Weights of a small mixture-of-experts language model, trained from scratch on English Wikipedia: 32 GeGLU neurons an expert.
Below are experts of layer 7 (counted from 0) of a mixture-of-experts language model. Rows are named router (the router's row for the expert), gate (a neuron's input weights, with its number), up (a neuron's input weights, with its number), down (a neuron's output weights, with its number) and show model dimensions 0-159. Each number is 500 + 50 x the weight over its row's rms, rounded and kept within 0 to 999. Numbers have three digits each.
After each expert's rows: "raises" lists some tokens whose logits its average output raises strongly, later layers aside; "comes after" lists some tokens at least twice as common just before its tokens as in all text. This comes from a sample of Wikipedia text that the model never trained on. Tokens count by the router's weight.

# expert 21
router:527438538554507523550474421445413509485628534521457526513475417559603571574460461520441493482488577432496575422535454523470536449480569501534511512447405467526515580368458456496540503476539444446434423502439549481450458551473433444511491465492534403456535408480476589572568540594515514566500631500470458399449496526564470555456554445549459498462510476535453592514427503425510496521487504459537602519552483506446547488523486507548536489445460583519491531561500497539566536470510531
gate2:473482562529510536491397468469510579464510415568558531494514449478614550532433513475567504565516501458555552543566495535577486541540590481555533505381453508463543508422542489480469467582529391400509436493446608469452507537527482505396443489538456489504541474445417530413467485568474489498527436577518601486436426489511537537535544503552444532544547485456515393478459503521478485499411507438552603532525486551535468551514569563468539595475467479495419514556492430421472496506417562
up2:483529489494594502536555520395404532511551522546504572558486480579444512403446470464534408538434516522556471429480540554486486422480480498450537601516597465483590476532489504471554518595525541510556467471417394538550508478543423494508493524499554572427485457559479497533496467494503543514547460509514481442517560512556600421583503455461480491548545497556491490502488510561564523437553466529534589498456574523516502514538585539629389418488546449563502599504556497425463483626548495
down2:444484449451506499513478469567494504476598552560501475461509454401507443552534567601647516408583421533445509428502452483501565523555491455400544469495488604474454530465566519443431553434538464547536516492531523490412478522550465446525521461471430540614522459545482549444519472476389468470446459515439595586577513467461474498481456449554515606492480537409516432485516488497532496557478546452418505519502522549554403501551440521465528625472463527489556467515481487518518552400480495
gate3:576422538555485578477529501436488523515556454525510448620488441538472590452550505518559442511522472468485491484619473522493538496529478542463466632502566420518575491566524480517541406498490486524497469553382551500562448452571509527580442440388534504445548479424546457493500503438463494413539517584513524517476539439415500545604527536509544536518490506524530507467525435392437497556453476512414467573488403509497436464549468585572464528434488531522465518529382561434573508454503511
up3:472496532532444451555405512523560528485508542473380517535529557460528496547490484452437454502449516517545470467459500487379591543585527504445511576533536583491500515513549532439529430445554511435570492440477521569512516455518518504532443395465458444405534444601470574538514467544537437510599568444465589471541572560556469419492584569488439533482478509496511466431486477496537646453516497556501485507508467561483561612490507539495470503505374548473390441491538514494473504541594450
down3:513417505567481456471527407520497439531455471538557490502509607503454540508427469431457530530418485475553467536478499549514506515407595545503391575497485470503503499476519491478449391544567579441506411541476516501544584432497487436493452546508484452489466585461429600410475542499573524555509526479535501442457542420585527437524568491502510392514519529518513460572551520554449520434472478482584482454530515485530544373606576451483550426572470502499436513479505520421578515625476464
gate4:486513516529454544450383567460419494511442385536519582502450474544406445436548458550550511428551532506456508528510533509463513477464495442524402484499635568486502523600528572610471467462460533593521488470521409453564541505465449560477496477471524573569538483465501495440477489529588497531428536465398544460557525494492512420522426576503514536537589439489471518606504451473461488466566567485495568483490511538534340540504452540515541487509587522432559490478570487531534567467460497
up4:532524503475555467549435448557452551423535564527504553573541534568504460447439587509524596443481585401496405475524533501433572526513525510587395547564518447544556503515370466464532565579530492494465522443501555477542520565566528394503561472476523401516531477533557519565517516458552466598598528410497537529566563533466563541506557513528518539425453493624495533573472562499409557498552471473480467451460514554540487535577504531508512445500575513471548470490539446562539564450509519
down4:439457520500521395495548506547507480464493551376425429442502540480527423539463535446524427411557449569428522527500551467527534473557549494505518476524485482532520522475434543483493536525511505533530636479493497489508537544471486418569552485453486454415505481531502495443472562470501455403387474511487513496474360466468451488393477506503512524491458522525497588493506521463574547493580608435497472510493512539570503566485384586540456529470412613510441608512525421608483489507468605
gate5:500523547431443456475516470599531495437565490465464461439578558525395519438481404484473459482468570529548418542548437475451524539523492499455506451549445467521480565536573404431441522416513540484456539427502443525399534420460436516502544527539506393495534495616512524561490432459505521547472507441524472417433464606571557497436510596530559461488512558550483472526482449435452597445479516428431517570464597491548574478586443468499498481468503529523538555552491446485452600522501462
up5:445524370535478499487513555512522518509516451528570472486482404525383504479486415531496564609484511496486560445537528604587425510574491495541537523399518490550582530616469549438445404518470438530534463523490515563534498487494515474484534539604440515493521523447524473528528419565554566546573461565557399550539423453559539550522536477464551533544508455529572402458485569419467468609524492455533520539537428524530486447557556538554522495538518462532438501493442472548439473570443575
down5:500374488469473472476486492550511410496540460507560482552475490587464478508434411420410548548412503437530517508488522515446465547549555504493324501480569508566386433462532459448445429521618587463519477550530478464557547443464530477439499470520502486441502599513432491503439447508474569611556493450525505468434497434534451494484541549527441442573501539521474504529543517526521483466446472520606512542549560483523408500458505463531559439552466505469395516489500449375549558529538486
raises: " from", " for", " of", " in", "\n", " to"
comes after: " the", " a", " The", " his", "'s", " to"

# expert 20
router:537528454559417419565409493475456457478471484503341519516475450476395501417487457508513532510525521554519433515508480572561435452527400452490500554516522443506440524402491475473581459525448525518575515468549552444494411531567523469492487543534513493556495532466526540528519512530507493470442591490528486549383365559530538465434535439475496431503550467489510455612498489512466470490554531483522469540393517476589550554410480536391470526493595542459463541427524560518474403489396502
gate2:421544481460491440573545543503543518479528371551474594526492534510496547426437525473483414451537524550484422562502418528547632464603383476528495600512481521560502501484442467476353464438516547530502513457502402489428518502468528386507574468517555386479472473483476454455418523522452483448493497510523480538570449469558509520446444510437616468543458491578601466507600417479561527489563547496482534441452450496494531501545498479572540510508449473462566504540453487504560498512509478
up2:440484535406423477558479497429552490494421407393392587426542500465494515488451495522470418392474489504555534532491449461445568429475496472446465403442573485545528501499471462527412505595493475499509575543463447577356511503539423469439540466479507407495487496562560522513464548396501485364468410489610514544432465465515554521485471435478532482524503504468498526521489535488471454545603501539529472444458534484602497559524523490548480542551529456425514526584486534466536542480513446
down2:475558597565554537466542494531512392557523512511562483531464458508533464639516523567553480530405499569500450572464495399499490507451511531453507507542481474456493501508458530512498403467560428516538499457522474549457570494517568467502497468565453470451484535456498463516441444503540514495505385401511507528488494458545532617493543403528512492503665393567520486608540513480449410548483517494526386538581552554597557484454433499530502504457458516605519460521500551452443533529426552
gate3:461516516485556476563417520463441565494467596486523511493493450484471462484559397468454515541431494437584474494479534531522471467541551478534507468427449556539613539527446517555610495551544480548436567494451580538475382509573530591460533567475475456538451494616562443612445548549523550485571537526438455492557494540517533409518537416424556530554491506395478555494554445548517474476480502510495482543426510533508474475520555617556529484573529469421442468456448475575478467529408429
up3:598581461433529501585505537517506516505445499443501442500512564449547478485537523459450468471497515583514568508500610556401418410521540454533462494452500519495455477506449500517599606457422489467440549477539601490412526553510462521482514594597441481459417515523490447428551485449568502498532449445560551475491465503615511486596570564428408550488558540433525482460555475534507526542470546506464479467513614508460550396548576545470516506480504444440542484516494510491488371512584505
down3:479482551526447601531461530510455421545540556577572426468539425523477479504456476538516548563475481568494557535385510569534467489618524539405462489515420519543532567452486587467404506461552368533456498463473588491551569421574527518515403422464491482498553467472485488429555538506542492478456551481494485443455532473498521549463513497540492437468580454532474399490476531481440500512468442447490510465499441458602375526536502512479647523515516545563446512552563527422548557472489442
gate4:468416468496485533479437502469511472553503504449554501538556457453516565590539494503559471514574417499466504566477564494478486490377458475461428419465608429546550588560574492518422560511464554523483476598553440490577559502545525455477513469592498557439490536424481447568544462566471568533489443570549436443598606431410494498429488550546503449548572498501492502541537534485502526552495481487552537499490467554510418587517503545590584580507522620423475490431495540512537535507505568
up4:589608457554473397445506548453484529532547543510492535453518571528495482506401542417492464470505574443585539494578461482383507433499574533454584507509428589537475422482400513512582480500494462484556523541384516492511451515549567555526542522392458525583425451521465574442483550463549459471540535493467560536496444534605539428556509478493450482463406447513558498386550460558473561440450565511505454457501483515513489418508526564468486430553467433521483441566505467491448448532494498
down4:521593510451444499492558500475548561483427511511485452507520557482442566504540455501504527519545570484549514535516479480366551545492529530444459551554466553524501420556476518373575451557556453440515447464460481455417452412491534540442533494434487493502498553618468565482487522512458532555532446477437532448505458539528511528492536518414515527527513488388481551370417518532571532497403462480444396594531476539481510549500558461442519626525502455507555448530570520424485446592430399
gate5:475416584490422570543540471557529488534468454550413464524435492457581485499517383448472485505435508536539519483435478486436567544532399494473479577525523543589558357541524506514431502488565455524562489519538453511468505431506509550541440479534524451446558488540483502517522416369582476506576518379475555534459509434527522568543495412561387489540569415556515457475518440569501444479473469490473553568474545643458428573484473522484523440452491480529522468467441488523519516483544471
up5:457447550438403498555553578590461457516456418587413448560420499481541485526600496538520561510530541504467519522415471507515526608509484491499431571562524555579524500530523460447441471500442476523519512473529476516506440339442540457612534449529627449426546506495491417463496475453574543449531511505461460481528569475506569516401420452575510484514523438622576496512570533404509563535535523488513470497471553563519441549542406434550478532532542528534491516532481462490478499492525538
down5:549507567443405567486492475419488539554552448422482427521496526569572537476497521603555492489456525483427441449458460536530516477478510444553530496606409492565435497517526509485565515441564579451485467502523489535457551471511563523509474498456493604462472571457468502461511521598512568457526552507528528501456530478592513476423568535490527479579576502495520491443516528438436403442474544414416545520562496488527513459607357486505490524609500543569488534476423469474412436545618443
raises: "ates", "it", "ises", "ris"
comes after: ",", " the", " of", ":", "-", " and"

# expert 26
router:505536618517502569501507498485487545463482450519572484457485504486489422451531576563481537549514584612571478475518504458530538397405616484531459452480483456510515434525517490481412435477472481552518475524315434524478533435361503453434583492483459563552617507420539472481532519481421494523517502469600487474495564448538489544500477483507492564558543524409469369429490544514586448434440466514500471546438525490511518457508572494468514534442496484552504489483528495488554469533556406
gate3:550468513587476500579474431471414474463428530500516510465445498512414495411469494460507529584419547424418460479515517504434507461475507586531514596571500453431478496479407541457490491451476534458524445528441488515484535444383407568537384450480495505529534508507467554509453496603533593618559434475461472442525522431518509457453534445514457549481566538519418496528529489435506517371565514443532561519541536450420472512455502492534555439442429471445532452448530507448504619423522547
up3:551531510397529450422527437607506457478442416503475550528543538434515459500469479502464524500519439452571500512520466480546499507473449529395512486531491477589495432499433398511524529495571473541523468391562516517518468568480651473464579573462495482403475549625608519527519642371512427483426516607547451496521490464495494480542454536491495458525504454436531577471480502494582514544573506524505495397525414475530541509510496541451432509552581505537507450470550456469533514511459523
down3:463550404433521520536437617486522459562541538521402540485489540458423383471543560506581455485515490562414570543554488489488540617546462488528574483403553516454468434485539518417513483529423603494437537429528519436577430572613429526549565443511520578536525487511546510452526499484502500449386436399545489555577479468492521470533537511527487542441464428439517533492505485419533535542435523523526521514523509586484447521487573480527473575447486442500405555542511535509473547514445472
gate4:544492538577498558551504535521563485545477498467496469411402471515618449552518581422420481454464442515504502488498523436542518464525451551448465483375462404514553545521523562430553522553382438572615499438507502474465437502502482536457519543505494520559575504480533421517434579525451463466439468556381559512553444483505499525461488555420460540485470418498456539485508585514521461566510532454471507484474447518582453576543460456523548562522533453367545504533458485485460471463551363
up4:499441514511596618584482593490496481497550528486527486467439517502538435485554517443415510459406424528522537407447494408475488428561487543566403466453510425426518529492548509404505518454367466498476466437525511479496470560461435487475514537557485442510486517433441383524522501559434476377403394532453557505521518498480455495531537527463452482476527497468516519499491606556521445600500503435471509576452600532552590530496450488554532495486507539475528405534512481562505443496525407
down4:498504487490516593464494461487508583456412440434474499387485465466506481470540540609550522578485521555488439557556465513506409457425424476525495461378595448522592476477434571517527491417436544436472572413483554491463503536457569547455455476557546528438517492475511390455477449443487459508593498468539409519466560457448493513508451488468599535446470499555504419535491506427521534527521529416386471544526502483474509491433490449484560533554519502588527439410525431567393515516539499
gate5:541520467493560457492450447514605622441461534483486532533578509497437471503450469514567605454490483475534618533473470459451461406402493498506565554419486431563481590483477549502533526477566440481462491473435496515526575392459540417529531525517500568565495463525575538530537504587564509398461534483512600423568489486472460515404571455555478442513548524512424514478395501495519500431530539511475531448476442538482485566534490575561468507411427508546507414521435515490399532567543467
up5:562443522539515520505470536565488468509467473541466511539555456503393508533532433470503518590547510504499582516481423419512539483432546550396429529585426477525522526467455499509508510393453403564547470550436531490541523467484592495505444384577516571495520453508511511430587590449490372373541437439502513484512503450443460482414515422469488489493554432527457410467417458451582537531531487509554513512519383493437463546470583510488506503509410481566444508408468520484456563515516511
down5:532523494509401432416616514526537431504471452563499517389484544469466576613502547492583516456490508489546467477449452524474533425535504552558483478442512488463496533506580522494433486490420490451420488524504534540417515487521612540602552495536409424519460575512573617549541507490561499476473487571505590460409480489533411438510433546470460550456557517471493493547510443497537526456551536550461452469518458561583530424526498446517455514458541465349576472561452514516573433552482508
gate6:467521589545579542406472439564579435471514471448547577486481523426454516550416476603646487512595535555448449442535555406482531518471630502497528572585455493443585495522482459473506558556527512507545514463527418510572457481495416439492471508461539476516555493494491409486518431505537558578460358497410538464506548515462444538539536453539538476470452493545479514500446504498521463493501537479421518520595526469495430508514542428482477546449504494496505436437573503479517589596429540
up6:530529410561475565584579471416454512484479530514472415449497458488446451475444582401422483475407478442522538582454407600470529575517469507519450474489493527489413431443472562593504415486508488480490476551480454554437506538520483611555474430522495539461468504559473513519511576514400480451560517584499533439525519414568446455525442469534461530476549536569508496492533585540486508453538517603568510531465484509477486515452470511508521457530520583506561514435433507611518488492675480
down6:487458480490580505631572417447490527545576532463440522484577464482552508458473555485496491454420423409547547581579544512488449476596441461456485464559471503475506507553524598477521561384423469552491577517420562506512416526571506522505474573473433479570454426501426447523469502492499466542545578452662503481496517517572521441574450444528486512440465501574551491436551462566528522516513520466542469557483561477554452503528488580557548524538646492518561489507508496441460508473487550
raises: "-", " and", " in", " to"
comes after: "–", " |", ".", " (", ":", ";"

# expert 10
router:501439554591613523442569486579565454444559540527524516434545512510469501521544498411472519468449466500484553580474435450585421494490471543467572478430494470534485446488431419464518445427444539457587558493590492505522507543513518521457416522463537522520474547345510512611484528505484510420505561543493577536470499555531474522554508518524502504466508453420428525502465549500429438459493508348425457400485485418523461467558398487496585529489452509581504450538491430523480591509516443
gate3:555427535496569479571464507526671473437427487477445464498470514499529551422489577560534492578509488417462553485465507520532476467472553508427549448445529508511490544504532528459470570409481499547578554469588470576411389528499448399527481477454504557465486479480489527455495424587489523511466466533498550418512459518523423492515589543488524447545489510528427473444582511517609502496551610512430462523546488537530494557385452408558554486445514505460398610496556503552516519528563529
up3:486476555510508523582480502508605439449432447503477466493571482523540534436438486482584502456563502353495597401568496446517506442522573508487540492507546527516549484481411495471438545481532497501625561484539497644468435420467458439525599475484547537434519555443539505452497496506508489579518533532543513458475464491578530549517509518482506404513526586514499462466612471467534504457553531481461470470482473474539466601487541365538530528511593527519342543516556529507490500582524557
down3:615561547542445449473514521547474604538465627435491494406475552532450558565517593516478509485505581343508476507488488481432525496549485529484376485475507602527585459559570508488526512510529512453526529493526433507446479491513523544429546510513517572526516543500517421479589508513535458523560438557437570476556475447456558530592483461422482504646503557558372477468444472451488467506477443512538486387527442508441505451510545483493423509451500466439511516493472448448476551533514579
gate4:583477531436515549391443404545492587489561410461485535414516494506472521441483498529490525531578470516596514422515503536411546407527442470436430365452567450486496471532512422438436505590483471454422484544478394497523548470522482541564580552496534460439519571595508503540515502474546523528535565542461544597524523545532516544430574508513514535550540531585477522532534361409528522451504483578475482524467536421580488534556492531475486506501483520463454438519506463504488576591458552
up4:463420537444424546548451527521528471557527500532485464460513549468624519518485460481485462519470495415475544516474479511466525496491541575517550491497421528486572515496529518432469463432534456464519544534500523550497516530525403377524529577495489548564427541440502553468510474544542559498426479519632602427532549442601575425528427438503429527488409512478459402397517468494494542476537469526571518471570494568619516576519499519549554530520534496479507542622417511415578581565534450
down4:492434487489482508506456519431420454406569555476482578514470479620498506499447484460527546476483553548496495493296495551496444470539546454462407595453524526540526529588497463525586469455524502556443459494515493485603511429493464507470553448449528415430546493467555438500541533516528387577539568528463527496422533502490465506491513543564484513523563519587560599442445567455545437571475523505580380534497500459466493411545559430501495437438482533508496513606528518476535477519541528
gate5:536498501528485577523512568489630444524524525554560470421458491376422559462429514492472545538497422536553510499499556544491462425533594483517516400454488449399391564493481486550586518522515436501601457496447491476497486444486521470490510546530479493497562512584484589443392433536461502493520525514546513547438572512572457537494480515521547584510530483560532489520558596466427399530520496491623416440560508438516484496493546481499470423420433558530414569515412492489569532474482542
up5:413457528443413475459398451445417642544470517526522449464501541488541454397467413538518563472479570491487508464442495426502573506408475437529464539418477431564586432494477542518542448452475495531548488483534533529476530506434550509532516502408497546456545453408487495461570481579518458491442490463470528510576510491538615540548449490396401412485513582417502504427408493480593513484540480492527559546483542553562524530549552493498562567494546418508607490527518505453433476511509521
down5:464605482557447422517555512572508552455528508497463521504419593348499495531492497482527519513615530494451549471694549523512574573520430494549463520525469401464376506476497546465477464485572558526609410533492546511471524540498527493533509576464488473548534410550501591577537455431539585455514572525509476557573497493432520413580506512587590463485540437474459467480521427549521551475456485466522534521470513496455508498477468493588513551480492448486531506476575490477504478518443467
gate6:501458541528577450614486591510479414508478482586467447479548577489533592507637524556506477485533517483425523469532468493488463512466512500517507499499516540512586463497560492475462469567464494474481532519487567537410442466627517453517561537443445454544499530483568518492398401447592548486455552462462477480485471508511523524594447547557390543560494560565442553523503547480448522490527534437537452429537527471557534444590426440571476474469597608461401496424408544461522440494475484
up6:416450510559462586460488534526508414539375489592460513509395517415426398479456553484501539542526427506601480477452442523493392479481506493593478529493487512479483426487494554498473484491446526473549410437531542490521468513456492548474482423486464616482464487534454481550518517476481544553497538525456555554550461521497450396559551440416563536507543446546477593513586465399529360462456530525544497511494553469488451504437565519390535490553541494499402497457532475579498476550427553
down6:515537572480529466484475538459520467450567527552569531529483499512463529522527562543505482430471600504519527512490472556506564422527476502450508431425474547430497563462595556477410604459501530515504496476529532470452568466540403589514532426487475458461454566401475609522576525453445458567504483635522553454374528527472507488463428558533437512552506514453580427387501456547486525576489489549508536565515447477484462509555432589580491503486498569436603484504479507449588522478395527
raises: "\n", "===", "The", "==", "====", "In"
comes after: "\n", " |", ".", ")", "==", " ="

# expert 31
router:539501425539522509472494507533476440524477620535459457554504505514475446485530574547534486471563514592493526513508450527540534507466495431462479516586457501496533495494550597537563543364478490499565434473503479458597484487475497494513411387558483528457547478498583506500543473572446468431469474473495450503538559622599528602444463448502483537480598436516459341557558567420540560433467485527542550602455465482582519529400501462439498582470489583482491525471546483536532556456458470
gate1:480512471492640528539479465495558450556526555436423532503473529483463480515483459475427488536493516510497499507452402426424501478470494529514579540559477479479524514531495442535554502432538457520546454488465440402458485471442400456548369378498480517469543554462535588449425493590447541426536487475590528514535460533453467560461539559552430512534571583501444478545475584536553559448408564593462567522575536476571461483533505613500427556443552536456470540516459412485471558555508518
up1:618552507439456486540469408474402533564411494512559562586510489476522577548534463535483518514545632460461527500536573484500470533470528484517549455516533493510453501498451432559554523513540558554509431414403548501486494518443423510404440479555442477478433488510474494533436472481496508598517532506542529471509524584511462378486577595515490544472575479493424517515472564583459503572451497511494513535427519417544492546528363570495477554404432482530571528544458522368478486483527549
down1:484537491500585532502431397602466528641458544467547527386457501468481574464475513395436499537543503495541523550495531484485501595496462375583481549460355469446487508534575571534471451399508497567480477462528515525481437462505462524572456507465474490576460533554503491551532463493544443527426560531508509540529543440482453500465507600485522430463451530580505441523481434455583603561508532478493462510438476509467593460538530569490463526506480467401501496511569408502559449528485402
gate2:652425492633464504526534532483404442441462432380513485604454514480451575502498495458540520532524514585428451513508511499449461496492539469560513542553457555533544494468551410481456505527530520435466419408428471489515515444532492494487522458515456520595459485560476429509399483525524644471457522490530537463459441473556527479510526511461564478545601477505492572481538442539529474507461483542457482489448453482437490524474490604462543653528489469505578521431541402532570547471443525
up2:505493484551537453530600601559478532449475437506525531491460451567512529548553484492582557380503526444553418481481543581483487486599503569451518449447539485425512591492467538527461431440476397569572548554608466459564547482531449468510554564402620482508412430473554464500496539525557427491625478481487436540546503578541519501513480534489542515416482555484520539435535470464390498462533472533533495509492454551503512415465542501532456458498548479575591513493527605468433526513467454
down2:550575557551500493486521614452398505577391540566483515586498463538579487461510481483498544449456502479501526606475539549542544471556478551485627450605506489487475521478475586524500507472473452575540522542452486400501539558550518514531486493473502531551505453490474432524483489550500544454486535502510387532443422503485486462377400470549495469522522373447466489604534499422472588482532545511396516581536544543524505552511436475520463574500544487558577521458487483574436512367520492
gate3:521473519538518509458519395563415562491583452481512575534527495561447507550457417515566572482563448582499502542548449497558445496462510488477480398579480464471574569467474529523419504496465493526503518487511414481562461463483586428438523449469446561523558558525555408525353464541473477403584496417408512468539485478516492479523526451514591523475508490555470549383498506530543605512556465582503520434559493565408563442464465486570578472516515568495553435452554549579493537488503507
up3:507544594505501354441596494535435454502535425459499513469457483541550469444454496491470492542409571531492502527536454496544478568509488435502553452524553526455496478397472560514527588517514591453563581538529495474526538558465503466481478431529489529359498553478488365538484473460437485457445359532558482504537451544458505377429568435511433610499531547471494547500486496540540510575521569514455471460483446510479533479495479493516427467596483468530425382521543552527515467529409484
down3:582431553503544463566463454463518577516529446511551620464476499453456608513480491526464536475462447482405514448499442467518498542475482492495493554544578472546525508502438568456478482551559490505474500510418545477507521547535465535497545581455493485547505487468500426546416473468435571486477547414419483463591419420550588401480653511557533516479547512515510446384514489426429524479486448489582466630530537499444451440641448500511580472471486455488492533498434519484571472543541562
gate4:510471479453382522449519462513608467445517547538581491446528554466436404639485446483534541465485610567492481496517566494541483512462507416521589569556539626493412527514410556500473520570603547465628516465514548472512517465576517555528453429611487525472555490441551543476457457544435518458509566488470530399567470449547500451502578601534425563494486485502451510516457483511545469535535492446506550628494497495450441515508459519518501483544555506545480570435508550497543506499487503
up4:513473457493589495436579523495466533534379539512459469520424427444495479521484462534468528513487514504546500431446507515564518414474587453415492569437529568539477512417498507520451480423520531561452573475593458509462517504526528436495562624563545468588499524580442550530508503492478541506466491485545519548567488528400549385520420506510568567503475514425423484513471552515465518611512482515439445478466498482564514460558456423511532512442589512421475562497440482573387504651555523
down4:500543538482564531423524468507545525504535474470506556525479551467520501407470437576405579445508456502485527481468529476569513440513450467442419457450492496453502454474518575495521548628464511529552468416463407512600478600492496569514546515455438405500471564504557534492529532449510482626551462456494516456472585471538576506598491471457622486479525565571457567480382503467490458502456561493575473519510515496457623430489571479542535436499530537461590555510426579493496557476468593
raises: "ies", "if", "y", "al", "is", "ign"
comes after: " |", " the", "-", "|", " a", " ("

# expert 27
router:578480548482545658499490475446561523537488433407593449526529476540563428503518632522478525456476509450505441447513484503513440469464511562623483502519489484504482550447510532502516500469519571470497492424533475433476516529483563572522489595438421466494476515436535506542488512587451470463525508542457518517503568557566367498431661508491525536480514492498436560566555609470493424451474565492624527408568546547538523434455510511485426541527471537527476471507446488491432480527526414
gate1:503426512510546622513461566492586505527535497406422511509534482523504546503533543387473574528451571487497476576499531371559493545480549595567494547482507462489400530490510463466497504414475534542514575561462505545482525486426443519452460587553501467524481457450434518534483405458449513458568532487525458515456564506488472364522480571550575604559525540520490490485529475472412350489538507516564538511472453514420437491459443568554488446483440460527542420413533547455435506471565463
up1:485429497528484595480403505531603412477482476439428512462429547499478569536475565447509532501540518483527458511500490527479576524511525539560467527402547524518446441510558557549518485441446494485582499583502445581450485490548445447448544528529520521559487431504538464460432460567498580516534374548469534652570584449491496494512421499553541548510490563546516444478518563442485390423531548476469500434482555463450499489487485546424568454495498419486584555510463527498455642537455408
down1:559491515497429451460521508477545415444526509529554556424389489567484493492423477449427600495521466426529459590356520487473529486545465547547470475497481532533599406512468492488488475550473549493535483602534565552589496614538600482471572507556512499492475475506483492462488385528506490580519506521454537447481479556508480601510571562426438480501534509568505445467502558429441450502513492419564464497492470465607518493517521399573454417516535522426443470567427508455479574507569442
gate2:499558449514535483488535563483501520600485465444462532533535590494502486578504487440556509418552541483364480432597462541525446517504529543509526503504488636463485531497586552552496435469542424411481556524441469434525466470497469560412565496414534611463514575481394452446367417517510618533513568544435466483522519448514496519472490535471487537376498479488459585487490538476519459450458489391481465507545560468531531503440538481553508491534558495402436543443472516506474456476522577
up2:521458483496463477414434505568440446371535473526470477481497487485490583408456483560362448632483518478581455616449542410466525522470479498418395461510465482457515466453483468488486538459545614568482508454562544533453458507526515546504456406527503356467497492577511587506515558413557501487516468454568452542448563539493436446505484591512558565497505538515489499513445384573437510528478504554542440478463466519431514551546462492449538425568489488514520471488521481536519580501463475
down2:561461468542574468511528478488477501505452441497534431416461443508487502476578533589473545417606529452359525484522609419413465454530452561549507540570517445585467518510493447527539490495400531550525393499454567456502540527509412489410479600479465452513479444501446513514419531433464566533529511539469529463428458552459472474481412567569508412471566481451447468490568419534564467476522498479438543490500524580496493456508595518600508509537452485520394584496461520521511545514522580
gate3:429549516518418608504473528485563519534454547501594489512458427484507497481502549562534490526405518506502525519548491542389540502429507566569484479520573539419529545516511480492522556510542619500510438512518540490507477536491485466536424495492415521593553524449475521379452472464434510563507389403427525404553552500547457511529555467391582439556522514475467577535572510502505467585475576490442565510463486493493480496403478605554437566485491518420585493575473482549415554493468427
up3:499491509468535465545564499533453529471571419457506474518483549454528499547516507518498501484498476419510438535503432499535538486518545498287587478447567419577525460438503544465493497530393492507502458552480487487452543439531519518514620514474549400477455502620511523602588461506547475426515571593465485508538529475460433532508462472551431504483467436468565453397469356524432450435538437516495457519582510539487536532550524416523515422559491534545484404542519541466527522454540449
down3:565519523381452453550507568553485531441462527499437466522519610528520517496500410526406549550531493520559505491541535482436571559478452533547592569482529613501534585511463496546426560441480460489475583535534440531520499445431479569544440451457484624461562417596520552470463538412387510424480412557541524547595461510488542492535494475534458436501523471464551534542426441537523510530502455583537587481464435511553530578507579581478578538474489486564542494489434527525514504484499554
gate4:505411492417558570455466484467491624514541475393372520526464496423527529492521549534519470518533566536501512518512499523509410490518501554580347501472503597454498465463418482501434533524565426480428496547559485533538440526446512573447499482563445558477433506532473531498392513562567531482529500523526531504463439538538491482524476474497619457475397546511440524572491478479534545548599451444415525478553530470557531448525384460488376433508464556428557530468449437521478519531546504
up4:522515480516531467437454567534489385478431505501598542459473472455535474502528473552519417412568439499544533464462528455442499428451544609459590569510594462464450473570524499480562486562517534508465512495552498496481529448495488573463561507537476556538541460490501468450571483464348521522453541491376501580478480567478580535526466447607507525571546536436536544465514529468344423528460520577570480590469511441559502533496538500545539617489529514552470603521545459534532479508512540
down4:464578501489455449517509568448473591534553517584553376591434538447590523447570466419472455546504523566537556466562559541429532537486505533546470542544453539505446447457491529547477449488477470514465538492472461533510479485486468483501560447539485599565501485534530530519552447510560482561445452426501414417489424471318554567446471474593514459452449500563521461501539568433536550515565535491510500583527483517511594381464531540529447527577528479503580558539563566548559514464548505
raises: " (", ":", "(", " and", "\n", "."
comes after: "-", "|", " (", ":", "19", "–"